From a checkpoint of a small mixture-of-experts model trained on Wikipedia: 9148 steps.
Below are experts of layer 3 (counted from 0) of a mixture-of-experts language model. Rows are named router (the router's row for the expert) and show model dimensions 0-255. Each number is 500 + 50 x the weight over its row's rms, rounded and kept within 0 to 999. Numbers have three digits each.
After each expert's rows: a language model's description of what the expert responds to. This comes from a sample of Wikipedia text that the model never trained on.

# expert 3
router:492530414565426434574547465489517602513485529579512477513430404542540529467506505445549446519448495402512452420503502515464394476547389533457479538544555483459511629587505515569506610577506491530432478594513483501583510459532434596449529592463555471551600468497589498513452504521512433496438537485485540513503501509495533543561521495405479548480503568521542499508548586485475467367460456534512526539455648558533476440541481507461441548557459457455555459538441527534546535472378513478588542544513525484497481578467561465555524503521507484450502547495491591461467492539541505509460448551502504587504504480416524497509527478475486491465516585464588503560501521552435516534488445635450588529494516454410485519483464613426553494491401471491358390506470489500518455519499502
It responds to: Word-initial letter pieces

# expert 9
router:401537470616511452529496484523444611485480580603523557570448463575478476423480480555558520499400476459451520436580544481385472435563454540515523512563504475523529537565482504532548507549496507492405501501539476456554487459497451541496533548468566470513517468514472496503481371616484414492444616508471568507580556492486526471507534538516540530513526544526486460511643609427440507413478443581482494429431601514517422480505492493459510590496424436428539482470459574474574569534502469485541490568516551551476467484479568499515451551520550479434428544542412531517492539506469489591435394549389403552526595508449476506435543507525533531567475507437510534606551497540489522489477475526506525482557538497442483527491511496453565483522460362545398486507504435519525485529459592
It responds to: Commas and clause links

# expert 22
router:457461475550502495578528476491489540493517461549543550458492463538458515540438511542566438481391490436422491471549563553524462486552529546508482533489527411376583634497447525562533536487463517472433477479599501585517555472496390518516561562541596454476664520574530510585556479502492412505408556443503468480491525483530473488521472562407479487554547502589503501479555571464443505469446473494428583469453529525556429485515490449501452543552441411463500472513429511529517532537429495528644493569512513549575531583471572481561432492487496411414466525522452621487504566546501525579474426521466477573474509499464480498454548543585514553553517538450531521486519570545522495574468441574513548449525559486417456567433516504415532449408493395557416431564506460530495483473489482
It responds to: Name-starting word pieces

# expert 6
router:463508454582368469542490372505483530489473582485533559538446489621474504549488506478545480466387475438463495428502534534450443468542456612522510567476495444458489631479414495504569536543449506468365494524507468525576465454586506551492446557498499479451619526441522512524525488552464480519459575498487448526477504569531505502465449578478520484552531522506477458492514576375418468449475424603508552481439582527518452450510477516510520542531425488450564508528501590588561580507473498523594520579533517533510529501488513475493477496531497491476474440521486542462496560512556540608469451582452472549464466466449455479458505480550533521583434495413587521574506565567516464527532458590502537419533547489424584526492429532426557472512546484515354425573564477598538578484444510
It responds to: Opening parentheses and symbols

# expert 12
router:488547471547440473594465417630475496474489533519541549501437478570457604541475521447541550413437485483490532469523577528484446479552435538479503505461490430477570555515397522511596512498460521452422485483573431471554521470521420504510533511405526457502555456508551523560428467566509497466441507482495521516570527501511517479507539566524476474514559546492534527468498560471411439458498411550509461459508589541517434490548469480547523549561378461448596511513489550516508580521467482577564584584486454532507527581477507485554464591602543444375432465522463512457530528544573423527478462584409486535512537496436494440526502515504521525518407485420592500571504599525535546567478448645527547506515494507398589528486382477438494474454441455606482443546534450554548564460426493
It responds to: Institution and title heads

# expert 1
router:431512481579420457507543405543468552450479523516490571546471442580511495512493527518557464469502465445482513447471517528448375457535455586535549505524501439475493505523431530536525520589475565461438505512521481510564513459501484503471510604472558407525565451543468535514486481579503490441459582519423550482530622533530489553521511521508502486471452524550451494486526577454461442414481471510413526401508581515522429464497451425494517552569423405419528497572562543498463582520526505577541564541507516533483537510510567449529488517582491412448439477536501539442506626612550494569454442561395461523468509530461526449500444571577562573554458598422536532610480519598508510532415414633468519462474575466407525515497509516458543477438441417626501469476537498510558482482520566
It responds to: Closing brackets, plural suffixes

# expert 19
router:465489482518385481636497422550472543476453614508526508501509506578481540455391576534523544485493478493451422451536568513454458517558426561440485461535459474511535514480475547616483508597512502489435487510524496528580421405552489534495508544488546474479532521551442523519562462592440483486437535499459545484561561530518500519519539545457475463527571526550466480519542575520471458439411456558444519506498553490507482447509496490542542624587442418424610443489483553508513578473438484550560521544541502517526491501501554531529465549534530499422518478512458680417531543553520523587484419515453477539495483437443429454436575431530545450539498508434492522480542532587465524547481471515570562535430492466448528546406492596403516519457507487504405392618479499604599558469521529
It responds to: Prepositions in running prose

# expert 13
router:413561515474476444581567462553522610529530504489534455534499495553458470511449473479578478446422456445412557427541618549414419467521528522548494608499506474502507535471469516547613577545481553451439448575492570540545450447541465551465522563505563432449591463535473511523481456553530453484397528441464583492484541511515475495549508590405530510479436563542465541484505552488404478395519403528488543534428571524532500433556486462499505568579429468491545531500499556502465547534478507550571452566532465574543564541432539523576495526504557438448488495497415625497473554501545457520489443535509384540514533485388462448436483525500516615492441516449471559551498601567489531565480484520486517441431596424453506534463438544471488561486451449513423440566508549555563453451516480
It responds to: Headings, colons, fixed prepositions

# expert 18
router:446494490585517488524546423552445487506436528460503476449470497558535503418510466504585497498471470385490501467511575492432455480534523554542440507582487479474584507556370522569610522568462547475454375591518489473569455510508397507518521518475542477431561477501498515529459453615555465503419578506500498541508557489502530514483453578533554401524546475539501491532486568370414436426401446507468543505476571522567461423539450540519540488575439472428591419525458539530552564580460544525485549530481519565572544548472519513524521511504551488446457529474534542510527535491605458527434433522483477551468554549367483514446511576542521462504490514441529490522557595589520543555488431593505556526542558488375590548491457528476556456442443494530467413510543472515529589405466507
It responds to: Sports career vocabulary

# expert 28
router:475519464515492439573538449533453539438569590457523469511477557559522545511383520513572407406449424389421428465526574506458441470594420523497472588551457431485575606546499496518577566556398451451417491538522405469523497432524452518526477535475562550573550448564539488533508477542475438477455598509479510549513505485517535519490489531420476536612539542585448447542584570516420509450494518541529552486514554526512463494537446493463530533580469417426530499540499523560580527536482506476546489540518563511577492540459528506623473495511546469433449544459475646494495605467516502533517433527510487546471484505464390441478529467523471509558523515386542552546510503500526567567514471544486566435517501439408506536487453553508534443449465472528370386532516483549532494407478492
It responds to: Word-initial prefixes

# expert 14
router:416523508545460523541490392486489557491500567545506543498483480537469515516478481455568515402503451394479483432476619536421424488536569539435517484493469368485527588523487469542581520528444524464375463514541468543553479402545473492425474587522526464474571481512552499477533473537507429472421489480485593538554572502504522476529518579386528478587530518486462554530571613417485500455459398562508476519454564587530393403543465473458469616518464457451493508471467524544555585617457467554540482530498488548488489519469543540513513533570496429445471507461430604510494532551521466551445460502442459554473509474506477480472515570473569530549479547419523489520549542580530518559492476618485532457527574491455534558535464552387526501404465373507412447517498480545566476475439471
It responds to: Separators after names

# expert 31
router:447576532492493519609548501535485485493445512535472474512454508563503482499418497468571498396438467509478533421525551545428406507594480538525530476487422473471573547508396447516545490564557513512411419489544499494580483507551424520477547522527575426511588516501520467517496383518518471567468572493453542472579631513559457513501477509443517453522485556601532500550588561494435463410493490546461502493434524482526479408449474467528496570542455473470521405532493523484572595456442525490541559546533485585482546435488548528528428493482509358356455464512460487526530562597511502566484435520472408555483500456509520451448550509478551490577542494465572527565496585557555531590468445653521523444477537485425468586494511531482498510542448472577456464572483454627481505437477521
It responds to: Mid-word pieces of foreign names

# expert 26
router:415452477544439517546503429609435547450466492513541512502442430612501454460453527481528530560481498438465444430537555494492474464552411488539471539565469467500481567485490548531537516549499462463461516553520528486497468493524534488440556551404570472564534442503535525553512494579468480518438572503522500489526547493554497503523468533488492485532478512577472460575528596502436478451353482582508489478449544477538500394515506523548613540605500426449490535527521550564486591529434447472472538580552522601457508544478577500539488523522548449443457455552422501479522523479520520517446380554499394630496557455435424480486576493495479444631498595501476507522523538533563568617450393609486546433481499423420522484469453534508583459395496432490452425564458468564574477508549521
It responds to: Mid-word syllables